config.yaml
num_hidden_layers: 13
routed_scale: 1.0
router_bias: true
norm: "rmsnorm"
norm_eps: 1e-06
learning_rate: 0.000904
max_seq_len: 256
max_steps: 6399
Below are experts of layer 10 (counted from 0) of a mixture-of-experts language model. Rows are named router (the router's row for the expert) and show model dimensions 192-255. Each number is 128 + 24 x the weight over its row's rms, rounded and kept within 0 to 255. Numbers have three digits each.
After each expert's rows: a language model's description of what the expert responds to. This comes from a sample of Wikipedia text that the model never trained on.

# expert 7
router:139132125111095139098158134143139118099155184127166113148121113142173105144101080151117121113119150103139094084167085137156128104150177159119114134155116139109142121155120116126136131088132143
Description: Geography and measurement. Location and distance words in geography text, such as located, km, north, west, sq, metres, village, County, University.

# expert 1
router:106167140093132110113112127141129130096111171095142066099174114126181151163124091190175118097095140104140097081094102145148137111162138120142099163137081123133127130134117124141144126119152131
Description: Year and decade prefixes. First three digits of four-digit years and decades, usually after in, a comma or an open bracket, such as 199(0s), 202(3), 195(7).

# expert 5
router:121134139082144109121159124159135145106129154170133138142160143150236101121121126134180103125106157131123042074122095161145119146142143121178114161138136126131117126134133133130128121112112092
Description: Letters in rare names. Vowels, single letters and short fragments inside unusual proper names and acronyms, such as B-SA, Beh-em-oth, N-ES, Bel-to-ise.

# expert 10
router:152122132125129121131149192111164137113125166138173120130147142113134095136137128161135154115095100159144123104109116127140129132118157105177109133129107142139123123134113108099113122110121121
Description: Copulas and articles. The verb be and the article after it, such as was a, is a, were, been, and subject pronouns he and she.

# expert 9
router:132123126092131114119172178152127137100140185121140093106167146136181109124115089137165101115097127132147086069112073154153121137133151115178089129145113124143133111160108133130142116103140142
Description: Name pieces and table cells. Scattered cases, mostly name fragments such as Sar, Tor, Pompe, pipes between table numbers, degree and ″ marks, and time or currently.

# expert 11
router:143163137098115104136166133159131141102166176132158107126126128130160117109112118144133096150074124127111091089131087113141112144138180127178136136129114126127143129161095131108113106093101170
Description: Possessives. Possessive 's after names and possessive determiners such as his, her, their, its, and own, often before family words like father.

# expert 0
router:119129103137144120133155173107134156133163192111140107101141158133180135144125144121147097134124112129173101100134081130160106178101097140163145115157112112128156138114144149116147123136145145
Description: Biography roles and titles. Job titles, offices and role words in biographies and lists of people, such as appointed, director, Justice, assistant, footballer, politician.

# expert 8
router:144159132104141115144170186152145140065138175137141106123147152130163122123087112117137118122110112101122097097125085153152140137152126125158116106136135113151150159135103124116155120087137163
Description: Apostrophes and light verbs. Apostrophes in contractions and possessives, such as didn't and men's, plus on, as, slashes, and light verbs like did, make, take.

# expert 3
router:131135114101147123114198166144117125093097192136151081101174149118172105137113116114137108138100113142143103098115086150156107125128170136177076134144130115121175131155133138154151094105127155
Description: List commas and conjunctions. Commas, semicolons and and separating items in lists of names, titles or places, and commas before which, where or including clauses.

# expert 4
router:153114107098109109124140173187122127147121165123110093099126156140164137163128117141151130146111134159139083106100088130104131126143125098183135164139119118160128146129092122153155117125126117
Description: Sentence openers. Sentence-initial words and function words after a period or paragraph break, such as The, However, There, Although, According, this.

# expert 6
router:140150106103125106132176159163140110146120191117112106088102163122188149134107115148129088122085139137156086107132084186113102144128166120162083124115156095135159119153091114137135088120127109
Description: Table and tracklist numbers. Small numbers, pipes and line breaks in tables, numbered track lists and episode lists, plus taxonomy field labels like Clade and Family.

# expert 2
router:140154135068179126112158141158096121100133179167115094117153160163158116128132136104156130157103125128120076102124077153128126164144163121178113107142102130113148078161106142144145130115140109
Description: Sentence ends and modals. Sentence-final periods before paragraph breaks, == and === heading markup, decimal points in tables, and modals or to, such as would, may.